config.toml
n_layer = 16
d_model = 192
n_experts = 48
experts_per_token = 4
d_expert = 48
d_shared_expert = 192
activation = "swiglu"
moe_layers = [0, 1, 2, 3, 4, 5, 6, 7, 8, 9, 10, 11, 12, 13, 14, 15]
router_score = "sigmoid"
normalize_top_k = false
routed_scale = 1.0
balance_loss = 0.0132
balance_bias = false
router_bias = true
init_std_router = 0.031
lr_router = 0.00135
n_head = 2
n_kv_head = 1
head_dim = 96
vocab_size = 32000
norm = "rmsnorm"
norm_place = "pre"
norm_eps = 1e-06
positions = "rope"
rope_base = 5740.0
rope_fraction = 1.0
qk_norm = false
attn_scale = 0.102
tie_embeddings = false
parallel_block = false
init = "trunc"
init_std_qkv = 0.044
init_std_o = 0.044
init_std_up = 0.044
init_std_down = 0.0
optimizer = "adamw"
lr = 0.00233
beta1 = 0.9
beta2 = 0.98
weight_decay = 0.24
lr_head = 0.00909
grad_clip = 1.0
warmup_steps = 492
schedule = "wsd"
decay_fraction = 0.605
decay_shape = "linear"
final_lr_fraction = 0.0
batch_tokens = 131072
seq_len = 512
doc_mask = true
train_tokens = 478900000
steps = 3654
dataset = "wikipedia_en"
Below are experts of layer 4 (counted from 0) of a mixture-of-experts language model. Rows are named router (the router's row for the expert), gate (a neuron's input weights, with its number), up (a neuron's input weights, with its number), down (a neuron's output weights, with its number) and show model dimensions 96-191. Each number is 50 + 15 x the weight over its row's rms, rounded and kept within 0 to 99.
Before each expert's rows: "comes before" lists some tokens at least twice as common just after its tokens as in all text. This comes from a sample of Wikipedia text that the model never trained on. Tokens count by the router's weight.

# expert 40
comes before: "|", " the", " a", " he", " his", " it"
router:40 33 62 36 41 44 47 40 39 60 68 41 36 41 42 53 70 69 38 75 66 55 59 52 52 38 49 48 50 66 62 44 34 77 47 54 46 63 64 41 68 73 70 67 20 57 51 60 49 63 85 67 56 54 49 60 39 46 51 37 67 54 50 36 61 54 33 45 61 55 69 50 58 70 64 41 45 31 43 57 36 59 39 40 83 58 11 39 49 32 28 33 33 42 38 33
gate0:41 32 41 47 56 50 27 65 43 41 39 90 42 76 68 70 66 54 53 27 33 42 79 69 38 40 55 44 58 43 59 40 61 28 47 48 53 64 31 50 15 20 60 68 54 48 65 55 57 53 50 33 46 19 62 28 69 06 35 43 51 60 71 37 54 48 46 61 56 66 64 50 64 36 87 72 51 65 46 68 40 67 67 65 58 41 57 40 64 49 47 61 55 33 81 32
up0:46 64 44 68 29 68 48 54 45 65 82 14 33 30 47 55 39 46 62 99 36 57 22 52 44 44 38 71 36 58 36 80 49 68 58 42 74 45 65 35 50 69 41 37 37 47 53 40 37 49 50 79 62 47 43 59 28 53 54 48 68 69 30 39 57 74 62 59 56 34 37 45 59 55 49 39 33 45 65 35 69 39 19 59 41 39 54 69 39 58 61 37 52 67 33 37
down0:57 53 59 62 32 77 74 30 59 73 65 46 51 58 28 55 70 38 52 68 40 35 34 46 20 42 70 55 50 46 62 59 42 44 63 55 65 73 77 40 39 74 60 58 35 36 63 51 57 45 40 52 51 51 33 71 72 57 37 35 54 66 57 32 97 84 53 65 70 57 32 55 45 60 46 12 34 35 56 54 51 31 46 78 82 70 48 40 34 51 69 35 64 62 56 39
gate1:25 48 53 40 66 51 54 40 51 57 28 58 56 64 65 86 33 49 66 61 19 63 63 52 55 00 76 59 37 68 45 58 33 36 86 46 54 77 45 59 57 75 50 59 63 49 52 53 23 61 47 83 53 30 63 51 42 59 46 49 51 55 48 39 61 67 29 58 31 39 53 66 38 46 39 42 43 64 74 66 51 57 49 29 51 75 62 47 49 44 59 55 72 51 42 37
up1:61 36 41 59 59 72 54 40 33 36 51 34 48 69 70 55 17 35 33 36 37 43 54 66 47 58 29 68 54 56 76 56 55 53 60 64 39 54 23 42 56 69 55 53 58 48 52 41 46 63 57 24 50 55 53 54 38 55 57 55 38 63 46 64 47 67 54 48 47 73 55 66 42 44 30 26 69 88 60 32 48 37 57 18 51 37 30 41 58 44 06 72 46 55 41 76
down1:29 60 51 55 52 57 57 63 17 43 29 93 21 48 59 73 60 51 28 44 36 69 48 35 36 51 72 39 51 60 36 41 65 66 40 57 29 73 37 38 76 33 67 58 33 54 30 57 44 60 53 48 64 28 37 42 32 55 38 34 50 37 72 48 38 33 59 52 51 45 53 53 74 38 37 56 41 39 34 63 32 42 46 35 29 36 39 53 62 60 43 88 34 47 51 78

# expert 29
comes before: "\n", " The", " In", " He", " It", " This"
router:64 27 70 64 63 80 87 33 43 45 56 45 56 27 74 60 60 76 30 51 46 44 25 48 46 47 63 45 66 54 48 49 53 42 49 38 52 64 33 55 53 71 72 76 18 69 46 54 43 61 66 77 60 44 29 54 23 31 58 40 44 59 21 33 62 71 59 31 51 65 61 60 47 70 67 35 67 45 54 47 41 58 84 71 47 59 39 32 41 04 49 47 51 58 51 46
gate0:67 45 74 44 51 48 36 56 50 37 61 70 56 76 77 43 66 47 59 54 69 18 59 70 45 48 66 29 65 23 53 38 50 47 34 39 58 67 52 29 16 53 63 74 53 30 68 51 54 62 76 53 68 13 39 29 37 40 40 49 56 31 62 26 62 57 78 33 46 53 72 37 56 37 62 51 51 43 29 54 55 80 56 59 56 37 41 53 48 35 49 44 72 34 76 45
up0:30 66 21 53 50 40 65 35 57 72 71 59 18 44 57 42 27 49 62 68 45 79 57 38 29 40 27 62 47 73 55 49 41 48 72 61 81 47 61 37 32 72 58 42 29 44 77 65 50 61 55 59 51 66 41 69 68 66 68 36 67 39 64 43 57 46 70 53 37 26 79 66 46 49 43 34 65 43 65 57 63 53 28 28 32 46 53 45 44 68 56 23 56 72 25 60
down0:53 66 28 49 40 69 72 31 65 42 58 67 44 55 52 34 36 61 29 76 39 33 30 60 32 63 36 51 47 54 51 55 58 54 28 21 35 52 33 51 44 37 64 48 45 48 49 49 44 62 59 56 51 37 63 67 52 44 51 31 51 62 59 55 60 55 72 68 64 60 42 68 79 68 43 30 57 19 54 94 62 51 55 57 26 30 51 26 44 33 97 32 57 56 57 48
gate1:29 72 35 60 49 74 49 40 61 58 42 68 49 40 68 73 56 46 42 70 41 64 49 51 54 35 66 47 42 60 68 52 63 58 83 67 54 68 37 39 52 76 11 69 12 41 42 63 22 70 56 46 75 35 87 49 35 23 80 54 51 62 65 38 32 44 51 55 68 58 66 53 58 48 38 47 34 45 80 70 37 61 65 33 71 57 55 22 63 53 63 63 50 65 49 51
up1:31 65 43 76 76 91 32 50 40 22 52 70 65 66 45 51 30 27 16 55 37 55 57 67 63 59 44 54 47 71 81 34 59 52 61 77 55 75 48 36 69 51 29 49 33 20 60 39 56 51 28 17 47 45 56 54 49 28 54 63 20 47 45 39 33 66 42 69 66 62 59 43 48 60 42 04 57 67 57 40 28 57 45 56 47 30 24 41 58 49 49 50 50 63 46 51
down1:48 38 46 24 56 53 51 58 12 30 36 70 59 42 47 54 44 18 45 49 42 74 74 40 56 30 53 60 43 76 46 54 43 47 43 64 43 51 52 56 69 51 50 76 42 40 36 66 27 31 45 47 45 64 18 39 22 34 62 14 27 58 52 59 49 17 58 56 61 41 46 31 43 22 43 22 57 62 40 64 44 92 70 43 54 54 45 32 28 41 50 57 51 63 39 64

# expert 14
comes before: ",", ".", " by", ";", " for", " on"
router:64 57 53 63 37 68 47 39 56 60 46 71 64 58 62 53 44 43 53 45 65 27 52 56 42 29 46 53 82 28 40 38 50 41 30 42 71 67 52 41 22 52 67 83 40 51 61 57 36 69 43 42 89 46 35 46 53 52 63 43 46 30 25 50 73 52 47 42 49 54 67 27 37 63 56 39 50 78 69 44 35 16 51 89 46 60 45 45 38 48 48 36 23 55 45 38
gate0:48 47 58 33 62 50 65 69 55 31 64 52 52 66 57 40 56 53 67 37 57 09 58 56 59 45 42 41 49 15 59 21 50 44 47 34 66 60 38 43 36 26 56 50 47 59 88 53 46 75 57 60 37 34 51 21 79 09 55 46 56 23 57 27 67 60 61 54 50 47 37 55 64 53 52 37 47 69 34 52 61 30 36 60 59 27 38 38 60 33 47 33 61 31 38 45
up0:44 61 47 64 36 58 42 05 36 61 51 77 47 30 48 50 62 43 50 59 16 67 44 45 30 55 34 67 43 64 51 76 59 21 50 48 23 29 51 41 25 48 59 39 37 52 46 52 59 28 59 73 63 69 34 66 51 59 55 48 51 52 49 63 33 57 47 59 27 50 90 52 58 52 56 79 62 28 47 45 46 69 44 46 44 49 50 65 41 59 35 53 84 68 68 45
down0:55 41 70 49 25 55 67 26 52 37 58 55 57 23 71 66 94 59 59 62 43 42 65 47 00 68 42 49 59 46 64 70 39 46 25 75 45 64 46 59 61 62 74 50 37 35 42 62 63 65 43 34 80 42 46 70 43 69 46 32 55 70 55 59 57 63 64 77 87 42 44 53 44 35 73 44 58 25 67 44 14 72 47 61 56 55 69 64 45 58 34 46 63 52 44 50
gate1:45 23 32 62 70 50 54 63 68 40 52 57 31 49 69 68 58 50 42 61 31 52 85 47 57 37 44 61 30 56 67 72 48 47 74 48 41 70 47 56 69 57 18 75 55 64 54 54 31 73 59 68 18 28 55 50 66 57 61 53 61 43 59 46 33 47 47 28 48 33 74 50 60 52 79 30 55 59 77 51 30 62 61 37 54 62 62 53 33 46 58 45 55 52 48 47
up1:15 51 29 43 43 65 42 63 37 41 47 59 37 61 73 68 24 58 38 46 42 79 73 60 74 59 42 36 48 34 54 88 43 61 46 57 37 53 65 09 77 81 09 48 46 32 56 50 41 57 52 00 52 24 64 56 47 39 55 44 44 42 57 47 34 73 65 61 68 67 47 69 81 47 56 27 35 70 48 54 48 47 67 49 47 29 46 45 60 63 30 65 70 50 47 63
down1:46 41 59 25 63 52 45 57 42 37 28 59 50 53 51 28 38 49 53 57 41 70 47 83 84 35 44 51 35 60 35 53 53 70 39 56 40 52 46 46 68 52 23 43 27 55 54 58 41 16 43 57 64 75 50 33 39 47 42 54 28 26 89 44 37 56 40 30 76 64 61 26 76 58 26 37 43 62 30 55 44 83 62 48 50 50 24 27 50 40 35 82 48 63 66 74

# expert 45
comes before: " the", " a", " be", " his", " her", " their"
router:63 17 48 58 49 56 54 38 60 80 61 34 64 44 50 14 50 86 46 60 62 54 34 75 48 41 41 47 69 50 57 64 36 27 63 67 63 62 70 54 42 65 41 53 18 38 63 42 43 66 71 41 75 55 42 45 62 34 74 52 54 46 37 44 63 52 50 54 50 75 62 56 38 47 70 42 46 47 58 28 29 65 94 61 35 66 39 50 39 50 37 45 41 52 52 41
gate0:34 53 59 30 31 51 47 43 37 57 69 51 30 35 61 37 65 48 45 50 49 34 55 74 43 41 61 39 68 50 64 13 64 37 44 66 81 62 49 48 02 44 53 59 24 57 45 53 33 73 66 39 45 46 33 28 73 38 67 61 73 35 68 43 65 58 52 47 39 69 53 58 84 49 51 59 37 28 35 44 49 50 39 68 50 39 40 47 51 18 62 42 37 38 55 47
up0:60 62 12 64 47 73 61 34 63 59 54 41 27 40 45 60 71 68 45 74 44 49 49 42 40 59 33 67 46 55 45 99 40 60 47 56 48 36 60 20 79 39 41 55 32 57 55 56 70 58 32 87 77 55 61 64 36 42 77 42 43 40 43 38 31 63 66 56 53 22 68 47 48 71 54 18 46 53 69 43 38 58 31 63 43 30 37 42 40 58 63 32 75 61 30 22
down0:49 70 31 61 18 48 68 40 73 62 41 32 76 68 57 70 61 50 54 75 81 38 42 61 31 72 49 50 53 58 49 76 50 78 18 59 49 61 57 47 61 63 53 58 56 54 59 51 57 77 30 44 64 35 63 76 49 65 45 17 39 33 63 34 52 52 60 83 72 56 69 72 43 64 73 32 34 41 61 54 34 33 66 75 44 37 56 50 49 91 45 30 61 60 22 35
gate1:64 31 32 55 49 41 65 45 60 45 44 55 58 76 74 59 57 53 49 42 25 40 33 65 45 20 25 59 39 46 54 80 45 43 66 62 59 72 40 51 61 51 06 61 56 47 54 48 41 74 71 56 72 23 77 44 47 32 64 44 56 45 53 46 53 63 27 52 37 25 63 74 64 55 41 37 34 61 64 55 45 69 77 27 32 85 69 29 47 40 54 51 65 67 63 67
up1:20 60 50 58 96 61 46 63 37 30 40 46 48 42 60 76 36 35 56 66 51 67 65 65 43 81 38 38 54 52 67 65 62 35 44 50 66 64 55 47 62 68 47 48 53 46 48 44 28 39 36 22 58 58 42 53 37 31 32 48 25 42 47 35 11 52 40 65 53 78 52 39 39 45 34 38 49 72 53 35 42 42 59 44 58 23 37 53 53 55 12 63 54 51 44 56
down1:47 56 67 29 40 75 46 59 39 38 66 27 38 55 52 48 49 64 50 80 42 40 68 39 90 34 73 74 54 68 50 64 38 68 52 50 52 70 36 54 50 51 50 53 56 44 51 65 30 39 30 68 77 55 38 37 37 54 31 76 31 50 35 58 56 16 36 73 66 67 65 36 63 48 78 42 47 49 70 49 66 49 48 62 39 27 33 50 60 41 59 80 30 40 43 49

# expert 25
comes before: "-", ".", "|", " of", "ing", "----"
router:30 40 70 63 51 61 67 36 45 60 38 52 78 35 52 50 67 82 38 37 45 47 47 42 33 41 30 46 69 56 67 65 44 41 30 49 61 54 47 58 50 58 56 67 39 62 42 55 33 61 71 53 58 42 32 49 37 38 79 39 46 46 29 39 57 62 54 53 51 56 95 65 36 75 69 27 55 32 64 48 70 35 73 56 45 68 25 28 45 35 36 32 42 53 40 36
gate0:51 77 51 25 36 33 39 45 63 27 60 54 45 66 48 71 53 58 60 25 34 35 61 49 55 45 42 50 74 15 69 21 69 36 41 56 44 62 32 42 19 40 45 58 35 61 72 49 56 75 49 70 61 19 67 20 59 28 59 30 44 27 85 22 49 65 54 52 34 27 55 26 83 40 51 49 39 55 16 68 49 52 77 60 45 22 38 52 57 60 31 44 54 54 57 45
up0:38 39 24 86 72 83 48 41 48 73 46 51 42 57 53 42 64 38 50 75 58 56 47 59 42 49 58 66 46 42 67 99 46 65 48 45 39 43 54 21 43 38 61 53 66 37 70 31 61 62 54 63 68 62 40 88 49 57 45 52 64 43 22 45 83 48 44 33 32 63 57 56 46 52 73 46 49 47 40 47 67 48 14 51 42 27 36 19 61 43 42 55 44 45 66 49
down0:59 36 62 33 58 42 47 36 71 65 58 34 63 69 55 46 61 88 41 56 58 57 24 58 23 62 50 49 51 59 65 61 49 67 57 47 54 46 33 35 52 32 61 69 48 57 33 40 51 86 56 44 26 17 61 74 71 27 60 29 46 61 76 45 72 55 39 44 63 56 47 68 53 50 58 61 52 39 57 61 62 45 47 64 79 43 48 48 56 37 75 46 40 45 59 48
gate1:52 59 17 57 59 56 56 49 68 57 33 55 36 36 55 79 21 72 69 71 31 50 36 55 60 47 56 42 44 30 70 57 43 55 86 61 47 70 47 41 67 42 36 63 48 52 70 52 25 70 45 35 75 40 69 43 41 18 65 34 49 62 57 32 52 68 37 56 58 51 69 70 48 30 36 56 37 38 48 51 54 70 61 25 37 52 65 52 78 34 35 71 90 61 41 58
up1:30 59 50 67 77 65 40 48 26 51 51 62 55 58 64 56 17 34 54 68 18 51 51 52 30 63 37 43 59 55 71 59 83 62 39 61 33 77 51 42 61 48 52 46 55 35 73 32 38 60 43 34 39 57 50 68 61 43 47 64 44 44 39 44 34 87 52 45 68 52 53 66 72 63 55 04 37 91 36 08 51 51 50 53 38 17 30 46 71 34 17 60 51 54 59 33
down1:36 56 39 40 76 51 42 43 20 41 27 52 33 34 42 46 45 56 50 62 16 76 60 66 60 81 42 35 58 70 51 74 60 77 53 19 35 57 43 35 81 41 47 50 51 58 59 48 37 39 40 60 49 47 29 75 44 30 38 61 45 47 63 48 33 49 30 32 64 37 60 41 89 45 22 48 54 52 36 46 42 47 43 54 52 53 28 38 56 60 35 78 44 44 66 78

# expert 2
comes before: ".", " in", " of", " on", " for", ")"
router:16 35 56 71 74 56 50 42 45 64 40 51 78 32 44 48 55 66 40 31 63 40 45 27 35 47 39 50 67 53 62 66 66 53 49 41 71 72 38 47 54 78 49 73 34 40 45 60 47 67 34 44 68 51 13 54 42 31 81 28 36 35 16 43 73 52 38 37 45 69 79 41 49 75 63 33 48 44 62 30 56 53 57 60 46 71 36 49 67 41 58 39 27 51 36 22
gate0:63 49 53 53 46 42 25 48 62 47 43 68 73 68 57 51 55 47 31 46 46 22 64 58 34 48 56 45 68 40 56 11 43 30 40 46 62 76 38 31 20 54 71 70 47 54 71 46 46 62 62 51 43 16 42 24 53 21 72 47 40 15 68 20 62 67 56 65 50 74 54 49 68 46 56 45 35 60 33 52 58 70 53 59 64 23 32 49 46 41 54 53 55 42 38 36
up0:06 55 45 49 41 60 53 15 53 61 70 28 23 29 53 35 53 82 79 77 25 62 41 30 47 45 22 52 35 77 50 75 45 61 36 22 61 46 81 25 49 45 47 48 48 58 51 44 52 62 29 63 57 64 55 57 22 58 53 58 83 51 56 48 68 31 61 59 40 30 63 61 46 57 31 54 54 33 74 52 46 51 34 48 34 53 61 68 32 60 79 18 71 66 72 61
down0:52 68 44 63 20 61 63 33 62 52 59 48 35 49 61 49 87 54 48 66 45 35 51 42 09 61 41 51 52 53 23 51 51 55 38 55 42 44 83 70 47 53 51 63 44 51 36 57 53 65 65 52 60 36 59 69 55 40 56 31 49 55 82 38 60 48 68 62 61 28 50 31 73 38 72 31 21 39 60 70 41 49 57 66 51 52 44 59 33 50 59 15 78 47 79 37
gate1:23 39 38 79 75 48 51 57 67 51 50 75 66 49 72 58 51 68 76 65 46 38 43 61 29 36 43 46 47 49 55 51 53 41 93 40 79 92 52 26 47 49 20 71 53 41 45 53 28 76 55 61 56 40 69 33 39 44 43 35 52 59 50 53 43 46 65 22 54 51 70 58 45 41 68 47 51 57 58 46 33 51 46 33 73 65 55 38 58 41 65 37 65 71 60 40
up1:26 50 53 66 70 57 59 52 25 36 35 24 53 74 36 73 35 31 31 22 36 68 30 59 36 64 37 16 55 63 63 72 73 63 71 59 40 67 36 51 67 55 57 50 48 42 44 40 31 46 49 15 43 49 32 50 41 46 26 70 26 60 25 66 38 62 53 48 61 47 75 58 59 56 44 37 43 67 46 34 33 44 47 59 55 60 49 41 81 57 21 61 64 32 54 50
down1:39 44 57 37 60 59 54 53 26 46 14 31 37 73 39 31 45 55 36 64 43 45 47 60 88 64 49 67 36 74 23 55 42 37 38 46 47 66 33 33 48 50 69 74 26 36 45 55 44 26 22 73 56 49 35 43 49 48 42 52 00 42 33 48 65 28 54 47 37 61 34 37 40 44 49 50 48 50 20 72 56 57 82 39 40 67 54 35 58 63 47 75 46 58 35 38

# expert 5
comes before: "\n", "s", " to", " The", " He", " It"
router:81 35 46 54 54 50 69 27 43 56 56 65 51 44 66 53 32 73 37 54 57 57 35 33 46 37 42 47 71 43 25 27 72 38 51 47 58 62 42 46 23 67 72 69 20 59 72 46 52 63 61 43 42 37 44 56 32 62 56 23 45 62 50 33 74 77 35 38 62 42 74 14 37 46 59 37 65 44 65 62 52 50 73 46 69 46 56 33 43 29 65 38 52 68 59 22
gate0:67 54 47 54 38 48 41 58 48 53 74 22 71 61 47 44 70 66 59 53 80 03 45 66 41 46 61 47 75 48 43 30 53 51 33 64 45 55 34 27 32 48 60 84 36 51 72 42 70 65 40 40 80 34 41 32 46 41 75 17 53 43 64 43 61 37 49 43 67 64 62 41 57 22 61 40 43 40 70 41 55 82 37 56 39 15 33 30 52 41 45 15 42 49 45 27
up0:27 61 20 50 29 49 39 34 54 54 51 59 10 32 60 41 64 70 52 57 37 64 41 33 43 47 14 62 39 61 55 79 40 64 52 20 64 43 68 37 58 62 51 45 30 65 54 57 50 44 62 61 59 45 47 67 32 42 53 40 47 54 30 48 53 83 64 64 16 26 53 69 75 72 38 44 17 50 50 48 64 58 43 36 71 38 53 53 43 52 37 73 86 42 61 30
down0:48 47 50 34 60 41 37 37 88 62 42 51 51 51 56 56 50 25 61 57 53 59 50 48 30 33 17 42 05 24 74 46 33 53 60 27 72 53 62 56 48 57 48 37 42 65 47 75 38 42 71 56 55 55 69 59 45 60 83 37 67 63 77 24 78 84 56 51 55 52 43 69 66 40 71 21 43 58 42 80 43 49 64 58 54 41 60 78 43 49 51 44 74 57 70 68
gate1:31 77 37 75 66 49 56 48 65 34 48 50 55 58 64 50 38 55 74 69 36 50 39 45 76 19 66 56 65 60 48 57 33 46 48 44 56 76 53 34 48 62 56 58 67 49 64 58 52 61 43 59 58 17 63 60 68 69 72 56 79 52 68 26 44 58 41 38 52 31 71 49 48 57 52 44 45 43 49 53 48 67 53 31 47 38 60 65 55 19 68 58 46 57 45 64
up1:35 44 39 83 53 80 57 47 46 27 66 49 41 65 57 62 20 24 20 43 50 76 40 63 43 56 58 25 57 57 93 69 75 60 53 67 30 62 57 33 57 48 19 42 46 44 43 39 62 54 38 04 38 45 21 41 61 39 41 33 43 68 66 51 55 46 56 57 51 40 62 48 73 43 54 36 45 86 71 56 42 48 77 68 59 36 53 36 75 57 45 44 41 67 31 64
down1:48 41 54 44 69 57 17 67 28 30 33 33 36 61 28 33 60 54 35 50 55 63 54 94 59 61 41 54 39 67 41 58 33 86 43 41 45 75 56 48 73 70 65 63 53 44 29 34 55 33 50 65 50 52 27 29 38 60 53 45 48 33 42 60 63 08 56 44 65 65 37 37 59 53 09 69 54 45 14 46 56 73 47 50 58 57 37 56 49 48 45 70 49 65 52 63

# expert 39
comes before: "\n", " ", "==", "The", " been", "In"
router:69 65 51 59 56 72 85 25 60 46 38 66 89 26 35 62 48 55 49 61 65 33 43 56 52 34 48 38 67 42 54 32 55 40 45 62 55 71 62 34 54 50 39 67 50 52 50 66 49 55 36 53 69 45 33 53 29 64 75 60 33 36 28 32 66 66 42 58 67 61 63 46 46 70 60 36 53 54 73 59 51 42 63 39 37 67 47 48 52 36 67 38 41 61 43 43
gate0:47 39 35 58 54 74 54 42 66 47 55 59 69 94 43 41 57 42 54 37 47 34 79 60 48 40 29 57 75 16 64 32 55 19 17 29 79 57 45 47 40 33 53 74 31 31 60 39 60 53 28 24 69 30 52 11 66 68 61 44 56 24 28 42 43 67 43 69 54 62 79 55 60 39 51 40 46 34 24 55 48 51 23 44 34 32 28 58 60 46 55 13 49 43 53 45
up0:36 35 44 58 45 65 48 59 60 49 55 23 19 52 71 44 59 45 52 85 42 81 41 46 55 26 55 76 16 66 61 96 44 54 89 39 61 43 54 46 52 71 51 51 43 57 62 33 58 52 66 67 49 55 26 81 65 44 39 54 62 55 18 48 73 55 72 41 30 22 51 58 42 60 56 44 58 59 69 27 50 44 45 45 48 54 50 39 19 56 75 51 80 61 28 37
down0:36 45 46 37 51 79 44 19 64 38 50 28 53 28 44 75 70 27 43 61 38 42 51 31 45 60 56 47 48 73 60 69 23 45 28 42 41 51 75 67 29 65 47 43 38 59 48 67 48 32 42 38 32 42 55 45 99 53 47 27 54 54 75 62 48 63 31 64 55 57 60 41 72 33 53 67 44 28 81 79 45 66 57 40 76 40 44 48 35 60 62 36 62 53 50 32
gate1:36 36 56 63 67 36 69 47 40 50 28 73 55 47 50 59 47 43 76 75 35 40 50 89 32 44 65 71 60 67 56 49 38 39 84 61 61 60 37 39 61 70 33 56 40 45 65 52 37 64 65 54 70 52 72 45 40 26 61 37 61 43 47 43 41 62 37 53 60 44 69 76 51 27 49 62 43 37 53 42 48 54 66 31 60 63 64 48 52 36 59 48 62 44 30 36
up1:45 53 62 52 51 54 50 64 23 21 43 54 44 33 65 47 23 46 60 41 35 62 76 63 52 70 30 34 70 34 61 49 56 57 64 56 54 63 58 13 69 53 45 63 36 18 48 39 30 57 50 26 65 54 51 38 65 41 45 58 57 50 42 64 22 93 56 55 66 73 39 61 63 38 47 22 56 75 46 22 28 63 77 51 40 31 40 55 68 35 33 62 71 53 42 43
down1:48 39 70 36 53 56 49 46 08 29 22 27 36 48 51 79 38 72 50 63 26 67 60 59 70 58 53 32 69 57 39 24 45 48 48 55 27 52 56 50 81 67 63 41 44 36 64 62 29 25 38 49 43 56 13 26 38 28 54 39 52 32 64 47 49 49 63 32 44 45 29 15 66 42 19 23 42 45 21 50 53 48 71 34 48 71 34 51 53 37 35 73 29 47 37 68

# expert 41
comes before: " the", " a", " as", " his", " an", " this"
router:31 50 46 33 37 49 68 55 51 68 34 53 59 23 66 46 89 55 44 68 62 33 37 35 49 41 44 45 60 37 57 59 71 43 39 33 65 62 66 40 73 46 47 65 39 77 57 59 20 60 84 68 45 63 33 46 40 51 42 18 67 47 32 46 71 42 50 48 50 37 92 28 29 71 48 37 49 28 43 46 55 58 33 68 67 51 42 42 50 50 39 39 53 59 30 38
gate0:32 43 62 31 42 38 56 48 60 38 52 47 33 56 58 45 57 35 52 40 53 48 81 67 63 47 54 50 77 47 49 35 46 50 37 43 55 57 50 29 00 34 51 72 56 68 47 57 40 81 25 22 33 17 38 39 64 22 67 53 73 39 61 24 62 67 53 29 24 76 36 31 55 27 43 32 45 65 23 58 35 42 53 65 41 23 36 42 54 38 30 60 42 45 68 43
up0:29 66 21 59 52 58 61 43 54 62 58 32 33 25 74 47 56 54 52 73 20 80 24 31 56 42 48 79 33 25 49 54 54 59 46 36 44 44 45 35 65 72 54 39 44 56 86 25 63 28 73 89 63 66 53 59 33 49 46 52 35 49 36 49 63 55 65 88 49 37 50 39 65 71 61 44 52 37 62 47 58 51 31 56 54 38 58 70 39 46 57 38 72 65 49 66
down0:41 61 50 79 21 56 40 42 58 73 66 49 63 45 39 80 79 72 24 57 54 40 59 28 20 47 51 40 50 54 58 50 45 47 31 51 72 66 43 54 50 47 54 35 52 60 47 51 32 56 35 45 58 27 78 60 50 53 63 25 42 58 77 42 61 62 50 79 61 50 47 36 60 42 53 44 49 07 59 56 43 48 51 69 73 75 23 54 26 52 81 42 64 50 37 59
gate1:42 66 42 47 42 43 44 42 68 63 39 53 68 48 62 54 67 69 62 64 28 45 86 65 26 41 43 46 53 61 65 58 50 53 87 42 79 78 51 68 58 58 18 60 57 72 54 54 23 78 56 64 60 38 82 32 42 66 66 37 71 57 36 53 39 53 37 26 24 29 64 58 56 47 29 69 37 56 61 49 51 30 59 31 67 66 58 52 39 36 60 42 57 55 39 29
up1:27 42 74 62 77 76 49 46 39 06 47 53 47 57 64 64 10 28 36 47 44 68 67 31 50 72 33 32 46 59 59 61 63 42 45 61 40 52 59 30 63 52 53 48 49 38 31 46 41 38 50 20 79 52 50 50 28 36 30 33 41 67 65 59 41 57 39 63 66 63 54 63 28 48 76 24 52 93 43 59 45 48 69 26 46 31 30 30 63 42 37 69 28 73 18 69
down1:53 78 71 28 48 72 31 48 05 42 37 62 57 44 41 60 71 44 31 37 29 48 45 60 55 69 59 41 56 40 48 49 25 88 31 28 60 52 45 44 62 46 41 63 45 48 48 65 44 14 31 41 70 38 24 56 68 43 33 52 22 22 70 27 51 42 59 36 36 68 55 48 47 20 31 50 58 67 36 62 49 81 32 42 31 50 19 31 49 33 51 58 34 48 49 65